{"d_model": 256, "d_shared_expert": 64, "routed_scale": 4.0, "tie_embeddings": false, "init_std_o": 0.0, "init_std_down": 0.0, "schedule": "wsd", "final_lr_fraction": 0.0, "dataset": "wikipedia_en"}
Below are experts of layer 7 (counted from 0) of a mixture-of-experts language model. Rows are named router (the router's row for the expert), gate (a neuron's input weights, with its number), up (a neuron's input weights, with its number), down (a neuron's output weights, with its number) and show model dimensions 0-127. Each number is 500 + 40 x the weight over its row's rms, rounded and kept within 0 to 999. Numbers have three digits each.
Before each expert's rows: a language model's description of what the expert responds to; "comes before" lists some tokens at least twice as common just after its tokens as in all text. This comes from a sample of Wikipedia text that the model never trained on. Tokens count by the router's weight.

# expert 27
It responds to: Numbers and measurement units. Spaces, digits and units inside numeric table cells and measurements, such as " cm", " ft", " lb", coordinate primes, "43 years ago".
comes before: "1", " ", "2", "3", "4", "5"
router:548482494478488556496463590565496512479559508498465501488482479501565496520499481532526565489511457559477564451425545457476524448518563480541528506531460550526478502508555507508549480594456494464519514484446551428547491430548512466465451551552508437456529438439488490549477523440535504437523457494498534538493553488607569463463527471486477428512508500538470429536540473590467583442515
gate0:498540485541530487490514567521544481456511471474499502499467523462528532448552554485516502512522541462471508522524428532550568496512495536497562560467452526565557504457455486467488564485494438456547450565548565506470455495472503544540501500503481530517488519516496472492501452523538512540461560537399546505538479490573514531446542519486508504489477491501517459540497558517484575478484
up0:579535478527493501518630565474523542512536488512577484513591586525487409485556526458483486533539460444487567480498474534509527522498548435535566590479458568489437463503451483499532480482513456509528501479429476473536498477515459551497474486586556504583494487529473530509538493432528544549468490482480498529524454525493467542509487528467507481497497488479487511539535518460563501431484
down0:511522499495508466527556496489539473563488528426496491485541467482516438525457495513504585534512449486445586486479447538554566489523549489447468523495540518462533454628507527518489447478491534443475488476446497512421551522506509434501455573612469536455525528499470430538419465526448485525520488554509415507487501519489482442558485502506479484445510545479524434489577465475408503483549
gate1:449523455530513538529473522554538468521512476501484515455518502516525470436524486527520506482497582504572473476499558550445516507487475461484472551458544431462509411446485556541470456501470413536602541484465514510443522494486474528503383507511533465450521472485555509513547504504472447489541516522430480537471469443569556515359493440465502548485568490553488491490466500625582450464476
up1:541434445496557510525518567439486450511492426504530541480511490472489508524393483493490531563498490545569504525559496514471505548574476454512567472472536441476493531455513511594458505500465499566456557521510464514539508451595534499453516545437487440463475542509560482509512562527542533479485488515464490427420526475492485549513526434508497473572569395532494503528550520489484496544495
down1:483533569535436491467531468486513521480429479535454473574488517511561495482534496553506625426532470517507505491510447494444434493473504414525465473506472523531544477527520469488570462512515529475547473502588476510538495467475526483488576508481435450585499526508538513488580481454515462532555434531529498515510543493519474509426452445536547510465440523563565483517528547506493469507475
gate2:453481559533499492499508584477469500529468478436530611474488435509523514428524451499422459493506516568447515417498455456499416505506604419533463494508445562480535509544448534546517433541552506535508502491475500504565573472492452502441381451545554491484441502508516494489542513509476416452527504504492501499508531432531491488485492427502452526510509487564508476563439525497495588448465
up2:494465523483461491500568461460478529539408540518474503570493495522470464527500458476495517527520577456536500511475556541499438481494580519508510523533520518527488512475497454541519470467419460446547490514460463502474537445492525463481493465429554463544496524535422471489547416494463476559485540471518493460552400444450485543546409525441469462561547561541549520492515465532498524480560
down2:516566435575471544466484554493463465505416481412450421538459512429513514535507491586526443523465489560446513513520539512581472503483468487499463456486535520522476482453554546461476543504507547488505525465490488556525447553499487484594445429494490558464507447471456471584496473512443509502555448531485551454473494544500439473468434534508550514523513478578513487464441545546522509485493
gate3:519509534501531490528548534496455520547502505416524510407580490469531516509518620527506432548532487582523486443459539429515523503529477537491447603549481541511479465522533541458543470529542530488528522553574467467480527547461537406448446457489528527473471487494465421477472519446537539512450503564473407462496525514518493406497520461523530469539524454551468464517513479470513555385534
up3:442533522526479520446524471584507465526491468518506474518477487538471504459584478507478453508545514554549533476518522538519429494448490491442500551478561457503472511501450487512613489487543533564541509465470467453539506558466515512506427510515502553508538480564527544528555509427467520484482436527449547476489469421496548551494453531460507593454557546520550480500526586539497429509463
down3:516470465482450573523438438532487489505473604414493491520503510531478465480490537492498504519481581537556489543509416458594496517475481501583511518537502560524467501472502516520507583450589575477492477464465489455427566525552482503500477428490494587477520492513532487510492527543474516470553460485498537484487530548573549518501534508518461491457530521540504494473480489533549473436569
gate4:482517481502560503425421593514448474490466494495445503468461479547506464530475495538510520506508565504457490525463531509517487516575512526429536462537403419390431507428579497492482521445473560473544505449580522587513525425501478565483514517556483452543562499424467495446542502491538475436532530514469490501542476503523459544496463510486435533469545473486517548494533493526509538557482
up4:461535468503506434462516540472479542446444454510520494543540593522487505482517560497494532512496529554498500509598463494469543571519493496555503508539518501482531510460500512518547477466551546469491532530464445547393495560518579498547530494501453535437481566488473533527479449571502454543450489545497573605475524457502459505513541483505527519536495519498486533485519466489478507481508
down4:450518503515509513467497578532513439493470514535449515557536496531431483534526537529451547522537559516523522513496489448416494529520499478488472508536506498459497432490503504500593472596501510492479575517499477433505458457428571507456520494514486514551473585603554439556532429464558475435526495489491494508538535521509545460475440460486518552510457540588517481506542509539512571457455
gate5:445512489463509519583488409514495558552477478479475554538557539493468469422518552468468504428481459577514490459466467425558445491517521475535445487497489500490510518519427529537536495481495520420471456441419535501499537455493552457503488546535479521471548440496529491609501569575542507505518445504504515494490498484541543431538513494487452534502504542473525517478495519489487444503507
up5:460517491465571454502477510499475504529488437486532528529447515491507531471493538508453446465476485523493556475517465459471486414544453508545445506504463526511514473513476577547504469560491508448487455575438539498478526451572461401508435545558489479405550480518527518529515500483533514483446513520445517542444493445455538433470528466512469565514539523459531486493524544567498502505450
down5:512531521511479530504492538524523485509485560449522509538549466539520459502478479444518488456496493551477499547494445443550486535537505597562449531421477456544554509463454412488477508468469586538572475541505499501509567514465514516464535494532496534514485508531560477542502520413534519518543532468534484449461487537455488510564492506612505499489508558558504532489474527460481504469529
gate6:483488507431496511500382539462434541547483462488477559563492496511509431441556498527513549505442489532516562505518571515465529520510436528467434549403518502492531454449513525455483445522484492573447531530520502553477499502514527532556504502545507461456529487442496602519535586446518516477481494539470507521475562614480494498475521482387553514536503498490480514610530542486507529498506
up6:481500508458429503503521540454422504491511462434527467549430469453497483500550441496483455518459531528478554432481406521490436498465507480501503524505528507470458522518503515467472497479505487478490499506476559456540487524527499530567557521464551489504559557484495540498516505550550429537523463493461529515465446487492437527457477591487455572479435525461593516458470540520439546527460
down6:542568510578520508594520571415495520474534486502530504489442468437442406525456475473512449475468492499504520451486511473458411462511514454505499492511488537543489543502468500493502541493489516485476532472475499428489526535517440541553458501457474446520517467490462459442466610454528513462509502520419544473560498481460505457492422508477508543464526523535518560570544545537451522501451
gate7:504509387490467513607514434460510463534543527540547493467461522418530496552480509519473547544472390483503522563508488612476438550498461519507481497453443484449457423497525491514563565472520411495616505492536496520465471487523560520468403551444510495518505526489438516502485495550486459576495469518486491532501475486456416496479470552468555507521475451453503509449477513511477516461471
up7:534521481512512490502495438496470502583484507504498498524522443432419502455539552447506498576462567506526453485507455556463550458469532538503503526513532428468533472465442517568480464526490501422479500505438484503541541579523555515511517514469494492519442509491586495542533469516468540486505494474530473458508528559451578460529491525439469521447448492492423507472533491410504485510498
down7:494517499506492468564546518468440546566472455588512507562461487579548557591486465522486528550511463524528516507447436509474478540520488464526534495519513466492521462563520536453587548501459474542500520451458504476437482550516547501546550536466588432532559525488504540549469459545436459445504502427486539539589449470432551439471468469533535498463503474540522508413522516488478524513494
gate8:452466461469551519512516547515467492568513559468449606404472556480533538534457486513562490485506531456496517507512479504522463474499525469510451481548495567479510445509481524503496552484493476611464561466466522485515484510523495510503485497508502550503508485450444475550553418511475410521486476565500491524538537507599550469498535467534474485508511456444487496517522507541558628465503
up8:494498584495501529498533505532435456508535500518464559462403513537457493542482530479538479464503415514513528466506511437503526460481479439563498412549470521533507509496488465506490527592487583473369520493535541484513506535598514514463452427489567470542469471516509432486524428540461506466480476489494454409516464451514523428483468534545418468590468462517563425482549555510585539459503
down8:617551464484484494516512451552497513563506535500503512520449427534573514520431515519481495486526505512473524515475482485486481499500468498510578528553482451512482493521506499520490489515472537509472519414429483417460515480440463517519510508526522514551529508552507515595563617527446516457539547458548572568465539525468481460513483468522435488524501536509537468541484516487475551525477
gate9:523527466476559520479496549503468538570464535500536544583548447484493477534517453489465477497544484575474494476477429481460407455451496480542526549450546487527551463516452525555573481522533447500539420537519606525478511486514518500506455481475507516480486448558564455502511555538487498484473487548497466522513528521515450450503483531481495473513403517541486509519427468531473534559491
up9:528449481467492570510502573529438456510469488486543446440427545483495526479564486566543490508418448491427449444470458504460561454472504495451497527366467483495563516538517460528487495500528547461588506532498444488516465467502466534543498495513492535436540551480497466555454550451492524509490488458454408557511453564506473488521580539545516435500423448556446566458518456511515461483543
down9:494468518417514486493425449446486497534562554474608491539474508559560527422567489518541509530441446522463509488570521458526520440587485517524502448495564520480483468426473527464465444473521467531440558524431480481516518560450475464510535443480519514486544408492495518471530548534576545521466567501475560503498501515569486504517431507517487489514442483464479527446489563515446469581551
gate10:498449503444542553516450563537417520579513552495480495505540511446467505523485500492508482541477508604472456507455510529564510491544481454487509526472560474448486506485520478533459489547589475483420482520481531509518582441496456480450428471503438494451557492438485529488488538490561508469548484552548398508491560450519530533526525464448529460468491533427494563567484539506539501521556
up10:493484561517504468492414523442568480450455496469464516495517495526528451520457505530523486477475507471509567507508480474443525538526448479542456502577517509484609447472529521541496454595458497570550531491530490509484484470492516410556475488450502498518491544486526467501482526462463509480511473508433530498505523404523535530480589446538528423527530580474522543487487438604483612488435
down10:494460455525442506546525608514576496498475495515536560555514526551511492427533511532465450563526472437458556526476484487489487491470476523458580457469468538492544471443472534500509386483440483472467507513606526479594535482502528558474437497469416521576485586472446508458524544484477492552501479485519514467562542544412397426468490507485489520479515479469505501432458563435511488511527

# expert 20
It responds to: Infobox field names. Field labels in infoboxes and taxoboxes before a colon (Binomial name, Publication date, Operator, Coordinates) and table separator rows.
comes before: ":", " |", "\n", "|", "==\n", "–"
router:475469467521479485572525493453540557520535451506543455534521544549529484477459569486553529512473497524391516544474497514451528502515474452486473513539485515482499535495493458518514505479555541555501444438447566488405585508561411474500519481483574516482509494436477510494497523482487420503507460460531490440568521524483592463491547473468514446462455490496523452573546553412532508478533
gate0:441497493592545544532505448502552516473540492522500524502461497483554542510546546519463571407520524506574496542523404474480544522505551547495481596485471507562517562502462526466520509501502457514569478573507548541489407496456572465545481473472484579518534546524538507506517423489465522534463563486458547493512479501493503472501553490418550493501541514501508477567535486549489519482518
up0:470526452468498490523546586554511512470546505432603487478564529537470495546519523411508434514555475491485543491483488458500538469403517483571472559539500543528507458521494461529444502499584494471469504474460489421447494463501433553475502541526503492480455481500506563521462475446528530565469453513435479599505404425516500486499449480577501515519509482466522484507486486507535456492532
down0:513503515499473506455520455517505529479491478489538524457536453514486457527543437407486479489539505542504553440532500587470533467454546488500529480450481493453493426575545474511544493556486484490530504456479435476491478471588580500498474607570410475450549517519516493519457420560475496506436511518521476574480511535462550483519478511522498465579480495503588517469520483491440440501494
gate1:482488448477551538491521645516502479396500526473491556521455567523524483486541494488505401494513552546533507517496478512474507497494448471536497522489511481445432426484454477517479453543525502527476487497503529524511552511447452511532370433444568422482463488464509482462524492504503507455548475526405504580483483495479487476415507472521496558477546497462535581539452537530512473483539
up1:533426481497508462476534553453532478515439488481574547463463441484471543609486439460500530554513565520521532547545535463510503523463509564463508496521466428436478451507495579534467488521527488585547487508534473464504490462559487524457485467466496498560537530462527518468505556488532533478525524481431522419428451461524516555560566452560529417534586437543484491541490459527529496497448
down1:471481580521419467448497450536470533476479465541579457549448470494537529502521492499519588498501443480503581559537499473505497459458497457530543480532465526475523503515478492471540454553544500497521495448491516500514443450476543493472501556510453468446481458634473527490544528486537526541469451500517466473488559515478463458489474438472524520519505509469535457566534563524495477490454
gate2:528436475518496510493506592570513532506483446464516516486512449500481501396500427497475504494453547487518489500510460501506417449452480462521506487440484498478487465509469607483506444479562589493475490492504471533562536525490475480500469495532521501469544496490499515439494584535505440553509448560500448528434514432472445492434478469485511487483467578567523442519534502462481526505464
up2:511435511456454498485482498567500538536529523454466491550485421496513505593512530500485485506437522517550504452536540536461474454462521499547474499488458448510473531505523427524515486436503505540528468483436472529485508457482503513494540508438507489499502551447473412457477505485516500575508465519498523492501465457439468517492512498518484445524394578496542473430536542482483556513540
down2:514537415579504541535475581443493442469548544466499467540484499456502505554476503600524440500464538460521525520542572480532452607524463534445465461487537544514488598499488555540497452529499490515523511471465524560461535465422451536582546444482462573448502456538504486532513570501442464501516448480465484477508440588507483482530489525492450518464500497531552498509432535432532519497551
gate3:528500494454495508556518521405515504508474524463503500470582493477515481458521565510520442536494511503493480442505477451556553481480488511461503587529519513504557510464517448479558461558593532494517483579489511481519523551417509401483478516518487547474500513472515468485430556454533506571422525425496425389535560521482527454520466477560494471536508482592486493489494482476457553413570
up3:449517513491515487440500493568482464514503479496535476533475466532457457424580483497477466543508473582513471461492513487524502487495464512456452534527509527532501486562485447482481504485568526592515532478484423446499485518529518519456497523521513533497539469569476547526516483413470543487450454558448544440478494453455466513526501488512518531527544532544546542575572519525469440578454
down3:530459502534511553551467540522513457534589547473537483447542529482486498455467527501484463521447517526550452522441513531563482574483447519540450464520521571503449525435474402572466534485476514462471502530450517457477543538521478555480481443457413489487485411561577531494489488409509512474496479525464514514497547562532529480470528520471463540501524473512530496456448439540535506472511
gate4:444574531514477466506423572560431512472488504481493574478476494540528519529499557544503552501532577587506505508488495522536450512595514519519559502550439515473457497439499492505555471505476518477485497450587486562573541431482510509534550518524470527492494550429496484478501594523495459469496564506496460502510510534538405506527507480452496471518433487543451499494465452494476525462504
up4:459466444490515425463473542520466527455473480477495514481517562486546513491529632541511515520481492545454501482570466499483490518523451500532504542544509515492535491472523523553505494527590529531546542491542451513471568538541535472542563616440392505412544539468492511483460522503513518531491462530455545600535502471548429484484539473492541549533458496461504524511460473506488542493482
down4:458514525479449524541462494579485428476418461490408584517538542525461479515556496564414574517548444546546518466497459501456554498532553478508480567538463518478547429523561513480535490535421488532475596484520480426518537486483515497491512486496468576430484544590571462532494483518533474462529516484481554421528449515507521548477451519464488507489474478480555487510479501511490504538455
gate5:438442437430532506602505510504502562504444551497435491514518511444494507466467513465495565423505495531554494498466438497520518509492507470489509555506520510497577516461483490547505449479526519516438495430522527494524487486490466527551524485524465519452505546439501526580510562544414509525495441492540477491469486468503524468542566483454450489517504557511508481478547499528520496488566
up5:489510475452534519503480531479482515503425517502561518500470500466464548538502460477458443411537464485534485492460432448472521495519509481505421479514464489552545544504452482512482450538532512444484464538445529500497511443527445443541481514530504473458421505501486517506543471497479505524412545499482526484426452484466481455420508475495475494449502486499556447539584483603459493565471
down5:524440611552533496469402562567529514531477536423508547513516500524459493501527448494542489522524471529572560487467497427489475524537541483554470463479495515499514520469438462533523521424510470504497514546513532469430513465570508538480536409478521492542496524502515458528440480526510445523526469534457498423482472553440539500529476482570460464454482473488510525471522549417496525517525
gate6:516488587480435517488524478442541494500428425487491531573510391526456441451496617544507515489481501535444534486492557564500507596474427493498449526502500451496550436471483535487513475520544509627498514504504541496529532556482488513542457507585512447490522485448507559484534511467443476458558451499500530539597470569515466503453489525474539454536520534527518444510553539479529474529502
up6:471473501402520470460418510481469456492444459398499441439438500442466522515488445484524511584500509465492534462498448507493397511529570484485494499590610497511479449545475570523525510487496502428460487476489570471493508543557481539478530556491482469472482494460497511559504514494502514522510556539400537488481445554572463459520475556499480574511476564489530516474455489545480555504458
down6:522514447543544500523523520443532497520452502529515508488482502495488462501478479405538567533549466526504549516509448525489391512483487550488589467487570489487497534505494449479464470499455559483517442485513523451476523493589455522522527430449532419471509539506534487460473520487477526504473579540503515522491517489541528513497393494439435450472549509549492517490576502524512525464492
gate7:533515467514465464504461482496499547532501494528542511448533458444550478524528531504418568609522437454504557564527572591486453553554487479499456476427539517426552453462477468542503525488558471564510501478513547528491519493544530526430487518471516442524475566463494445557500458555468497531555494520560490516511469570503467543487551539459561464457514470469445482450450449490546565477499
up7:480455462571511506515562456500465506478411543436442490505505459451492478476504598473442522504440550437547489537491522540457513519492470503421487398526573497548473520477457502568483463504511506464492518546510531476483457573491531433513491518516524469478451491534510463568483456460535565473491498521472437497533478536490587502513465518421459484503554513529471548510522458467517511484476
down7:504593504508519551524537491487476545499547485505497543552476497461586496494484458486451507560463533541500487507456497588502487492496561490568463430486451502463500432544524531515466569491582476507464564513460525520515527498511557473472508466428476547565581549463504567572582427517516467485537445463520537494561459549444545534430508534462539448489495446496483497428491459522453502542501
gate8:440483490452536621474549500472464499522511579488489545508502456490474499484393499493540527525511530423479444534482475521545446483520508518464481510540516566564509559433482517527538472443475517517508548472489534504427458495479488512524518472559447550477453509474523479481525521500517460481471477552437489522488560448566554501455524513550437485501560511516480512476569506579477562505546
up8:506488539508536585540507495510429531520538502528535542536444482521485566531464482519526484441449433462508480497502483369555437522497478496537512477441478530575619484500461446507463451536482479487442555490535495561505541523546502560408487454496550384501429471532524478472576506489490459507440482527497465491544536513514571416520491536541452461492455463494547501553554558548532452486538
down8:521526493501538523415469491481476532541495476486497480487473470450465488486523438528535483500546515402526518473503514472490505524592533523510547516540534487495488522512451469520486518471555416489505563525436493421482484469478537495528526594573536507451374533513461524508490541529480481515536532530466472589415452477500415531498459453479421516464532504514530512452471501436467514499483
gate9:545522536514511546511424500535488512462490514475536505570513495494477552494525493472467450479472510536497452486466405480575469519410472433585489508462484493552540460504497548524579475490562450471583457540521591467476524481497514517539519445503483560512472467549511490569508556542451425537526536496512441553457506497486484443445538474527506498540485536490524522431471461552501470557529
up9:516556510563466526537526511440476489500537513474514451477486465483485514462550548580467457515502529488440451457451504508520545565504484523496510595364455553500534537471461481437551514537564553478508542503502432465570459447467492505561531515555542535502496543480491531486475526481414533549415503438452418477510544553519413513472502515548583488473463556501470563486518506555539526494512
down9:473480501471585423504550353534453512515542564462561550463481521509598558459484510484557523547504516515487529460536474448528490483499503494428475481493551545526547448477482490499487547483499494448407506425415502485514478518470506470513503462458482547510510490523528544474524494480543517529552526436477455531456557486588454423452583448486476524532504505467478483432425534496494467533529
gate10:534491516538507556545551510502513460551519584438510450484525426520559473480460469507545521456465521523528402464377474504545490504518518438505486501424568489474519485567537508541493478567542525476433514508517477556525559459462473503529418565544475469498487519481460549472482585542500491534547467490455474524516521512469513513550497464532505496463592577495414481577451531610512518578577
up10:490511558501493521500416443514543502461551498469537536501525408575404460530462443492527482473496551485490512471557473508525537532433425489492481557525559541483559518414512475473476448548525513550566538497488496477489425495435500415453481433488515567518481498574507520455543554434449423526536573519394485474466522491516471561537585498573503437531514630479522571466490455550473517527490
down10:492478517497496530507489534515533451463514466434463486473504480565506485432520469565475457554549494495485576543537508513535459524504534496474530503526493510480512466435470496523502415452494496542504477488475479452583493494403473494444468462507521554485530459528537524457583569514545519479556584589502496440536524531438493450487493478508551579472542519457488491489514538501537505604528

# expert 44
It responds to: Parenthetical unit numbers. Digits starting a parenthetical conversion, as in 1.88 m (6 ft 2 in), plus coordinates, birth years, and ages in tables.
comes before: ")", "1", "8", "7", "9", "6"
router:540487469506562486566534518446412429535446568482443500523497500512549523556447447567543533496463427484447496489470564473519512481469526460425479531429536461491452472529502512546548493519496525562544510517453513513553517495515477455522500461528516495493544507440498424554516504530497491546499484496485474571559499465551532542479546484503569461434560579471463505459468547550479561524555
gate0:413571513569511528513530576509520498490555560507480482476510520449511511543529588464467555478475500501584494486509445539508571567508527555462515554466507458500546489558438491439471560497482498455534451586523564548475468534449527555554471452512465583544474547564495476495428469502500530481498507531456555529510478536523515481451519508507495499546556497535538484480502526494539568488526
up0:504535526517490503549594542465465517518577538513545440541546579556502439562553520465464516484477464521551537486433488492456517522447519372474502510494500569481443451544473481526565451506500471453553542508446543447479467537479494534461459494525567557568477520511448438498543435392499504528488494536473531526490436519471505466469499460502505506513560573499505513519537524554556483406562
down0:474479507462467407457493432494533512573505545409500538493500477489518435474433500475489496483444425538495530547471435533468601453572541478452515535479482552468523498558468500430527486578474437447474530506462500503499580583494487474453543565584451514527504528569466481544485511505528471512516534491543467510484579500428540482501441516457452549466492509469545530438544485523392538485533
gate1:538478475583496542549465507589496422506486554459468557526495506510537455490515535535536468498473474549598566483487494440434505483474469419418503520495493466471491437497459522588525458503573448556557561495488485512523593497502441462487433479488521473486407510511558533459574479503504460570550557536396469564473448538579528450434519501465485498436508571517507537473493528542496445464541
up1:547477512549532482499509467485492395541428513456512555501477500513447463513414529523529518505505490511577565553562510430497481518478468495471588494515447465514497500470462588549550468532508486493500543508481433476535449488496515547455512450459470518485463573526475487505480536477514552557477547533436481426429503499504461547515546488489479479499576466549482489503551520521454481458503
down1:457578544553418414449494452514533498489451485527461494557499489509468529531493454491481485511522484511485515470492482541430545521450508483510465445526438490502453531416450525427473495559552487464525503433520503452517438526463514553539528538524484491547460482536525540440514492546508504508540462500488508561546531515420423470470457443498429471468403472552482476486494509503538466471481
gate2:468500480454470514476528550533454475540478545440497570487535392516497520411575435452427505494526520557522529458517468509507497471506533462554473489409474518478471466478444620564523470534536523519490593503446479534543527481453519520446405449551538570504509515484490508494550521479481428548545434483443467448490493454555460515393414448472470486516480503498498455510455545500427496515527
up2:414452522440447463520480500494473546548501496519526495551553467506528513531535537449526521546514470498547602462438509536452457463488549474526478544519448488525473495458481440526462467524435426449579536523452434543451549478515529479477460477441551478520466551503468466503524444512527489513465470471501502486519389471489446528513484568522544404593512550535516442473491497501470552471493
down2:523449486568499452487536491490384493526502462519505453430522480433468498554489454504481419470535482515455498481493547518532544467520512495492553460451483505557540504502573529422474506561482522420581513513451541506473433560569526522560462501491502514505549522512528447550514512502487450473534483515489481440515488526483491440471478491440438501500529444590481497462441546476509494471513
gate3:548475516522498502539543535516524426524437514481474580468526465478529496446467591583500453510514493466498469503491506449561448452555522506418444547546476556520536471525518487485565517600527575479523470556506506504544523513454510387550490482483481474457506492505482444517465546475532522482433513470493459462571516493552564487514535501577511503536595465589478522528473504500450582430510
up3:526514454517410442438485549521500493490470441534521503523481531521513515472540503510511487525534511519509542476468545514512405518523524499440489562427512543560573522526521491465565521476537518595510476454523451475484519515518508472491534534458547442519544454509511508517507527435448559450489421555489556500504547493509564503440481514473584478461506628490551577555560555583452468564451
down3:518508489506429484469527511496537512506496499383529467406521555513451472480477560451475513513502514489539490510494514464546534454523497546555496484482469518490453575506490483526433548462539578509504495459472457495508521480547484500485526456542474555460447527550609521458482513500499552483488459556530494491509527572559500583459505510557498559568568474508522540521452514567506485536593
gate4:410476510501473533466486497525449467475479497467478544512435389540518542519484533519475507509451530503496487544503534589458445506540506491515556506493444462460485483465524481489519515450456513517577508453572474649551570447511515561464517513509472461462588593422477461451505514501531456502501552519516450530573472515481454602535538470457501485498562534512487530447433442520495516583492
up4:411532432503516482478528540431527478471460499446488507517496531488515492452518532494460442501440492591480541439611459470456551578516453511504537524485575521454473513533534514588493505500520477516543491534507498518478573492530490527516551524533474506420529564524455492472504537532520548554469506589533536575529592445505469535523603502492486501493519530475479490495502420531520440521505
down4:486533496497554568475433492482562553498486512451425542485482399515444456516472442590484485545490564544524571524486496431481496490529468472500470451522498547518535517520484542426558447509539549544537522499492502497523535504451510539472557511527460528506584496535495464556511472483562511491558497512504540508477468483539505518501478517528500525480514501605506561495512475485507523528430
gate5:501477451501576461526499478471501609519516500490465442529504540474503510408483489457447509434490501587547481447460546446522470485540478424475496511476536482466538581543406463489524474474497550412482486465501514495475485424518515464553516554511498535512523487443539452576545565591501521465468495504542475456529527470524512447552527514499465504509582546504542521443475500507499498447507
up5:519514512488562460503498563460496481510468435485501548501438576475534530490471522496509436500550478501518532476486478410501485448506447466501500500492519503472479585490461535464498447537481485466516457575466518515499514413542425400537435523569537496434494450506504492520500512584500462514537593493481518500474517449519453525485532414533517454481559503588518476460511530582477527482451
down5:527577489557483449495531538482544474598445573442507542439477516478564478482538506467477482450484451519478473460483511509551475505507490536577459501467436475572526548439453489444472514471464518496495528518565591488542503493494520520532424495519501553503495564480533535543465582457467523494545516512553458467476491499482506457505540398549551447509512465513515488479531547506597414475510
gate6:453501569473438576504472501501543449496415454567477596541508434505455482481553536514538526527507550527555524507514495561491563525493450505482437549474519467460540467412453510455512451507506521567487599506497546530552526503501517516535480505477452495493528563521451511488570517543467554502490500441500456531501525596465520517487512528475552515509573496480519480573493469471516499494521
up6:493476482447476487446426514483477503453538480482535472514471519503468581494576416486508511532520523503485511511441467520496470467527532521531521495538560553538531492550514490475426468473547502485425483474490542502479425526509507498445556546482517437452466474461509617465493516462561478436553494498425545501486497564566410459472438561500455532546425493490533515504526536567510536519462
down6:494512502462535461433532576429474480487540458490477442484539512449483474451512517469519466595505549565501517466479545485462460493521546522526474547476466565538561537447487466489458545588515540478473467485416505440493512465510491495536485528511460478472514526519418507462456564515544544487476595575507465491499498557472438525505460447434522501456450573525463461507495526526447565484480
gate7:485536497517458510540505492522480437555450532526511450481503463450506536499568476489474511598436426471480527530526538607477384423578507498478493497400514466487492462433449489502510536480521466536487502442525473533556571493540524548474428499484458500461487579545447518518526507574455480598525540553427520489484524554429472632507550492476512499454500504501458512439484502475467478432488
up7:542437520518527510510488445538521512498503501483459519485500462402502504478465547481451500502501460489522465473436472455551574460469437465510520514488584517561551564561491457469519437473438551426489536538478513430486453507462581445533469557473441473406420486515472513540483443486459500484479424461491399519458479518547547437464490468518490529466473463507492532513544481502421510487484
down7:526512562414529432519470557498557480473478484511457491564522531537574515479472414504546501521489550497468541545511534534437451490529541537531499476494520496479457476549461507529531557471431484521473478492531472485486513421502518420440524486396560486561552504532432531458493495477507511483542538451454488545498497564480558497450538463544511486556570538520456481427469540485466497501513
gate8:532544450474572562471471538442415480510511567505487519456510509477527457496477488547526547452438509440518473540488484523543506461514509521455462531485539528545540488433461582452535455450512599523533504497481530493509426537452474475546530534514487524491518436471483425483519527489584525433532480586437475526531627465545531476456464505542506531470563499496436557516508514560486560510519
up8:516481563479529543505498537449435518511538475504473511483496570540488514538505519504542538435448411507508478447508480375485549494523428473494493417434557436563532455481468518475495470520503586436468469526559508536491440502542544505466447502513556475485430464497505460531487436527510506476542460516459428498469434450518525452471439504523535476531560466489491444495557568542541546487506
down8:584586484521535524442456494484458529586527493526479451520497466509446471524520511468514539462524506435446436510508559468449478489478494480471484491558504469527503499462543475483513473451532497561502546509515522422468494494439476440529484477550519461510445516518535536544558600468483486460506560520511529546480385510554454514563468418499585472488511539483566512424525554516499487443457
gate9:552455474558572586526464504549416478528500542580496531483458431487508469524480495543482492415477494553453468489487476499561441507365548456544478521479455446523492530498469566510528448540519457494578453544498481522506560498442506521504425459515524439548514480529518492536521527584513492508520483528511450565513551450484442439520534490486451493502492520471498529455466503553545489565501
up9:534516497596552559532501544522487514524485469471493459444517503505521479504531480585510521502420528424538431534519606551534481525494527531456482509463413592485496486559496473545496481463459479410536476556529461556497460465447486500575482490488514471491532533455535447527528560529487480492479463461435479534547537536482434549506504499478522483483549453470549562488494435487592470512524
down9:498485463437555464593579490464517482492585537503595523451454501524539575509478527455544498459536496497394479421526513447502468492486528487459547481537531506547533455418445503494514515437519492416506519487494476392472510524507480495506490475513467501483511465484540484559484491501579520491526482430518533474461520508500540552479436515476499531492460503510485488421460501445465498512581
gate10:477500530496530554545556551511441522559521508450499477534540445482519416447501522479490505493447479611505418475413527570501447517574530499563459496483502463483455462503483504487543432461519525434405534535502501536480598433504463507404390472517546499496598481482526497519521505480532501505475488538489479490486469536509575562497488490480529482514527508468451500575500511496520567552565
up10:485483520564490478509403470512511517495525506479564461420506505520469509528478458528485477482486502442534532494576464523530452458477459461511441474555552527481506449402492514544524472570516465554564504496496473516509446544489482455471516438449482551504502535577499478454534537456501459532470533567440514491500497445508496506579556527547487433528506629445491606450516506524502572517473
down10:523471511557430492548492585454479473489549478512519417482515496470565463442476464539460500565526551491516518512472519513504451555462482424441559495449516540457498496522512506547555423501481525476550503563461584526511584469480478459484468477472457565484571526473527436454532552461546439488494510523509436513540536531472461539506572448502536510487495538476530562438463540431444524533511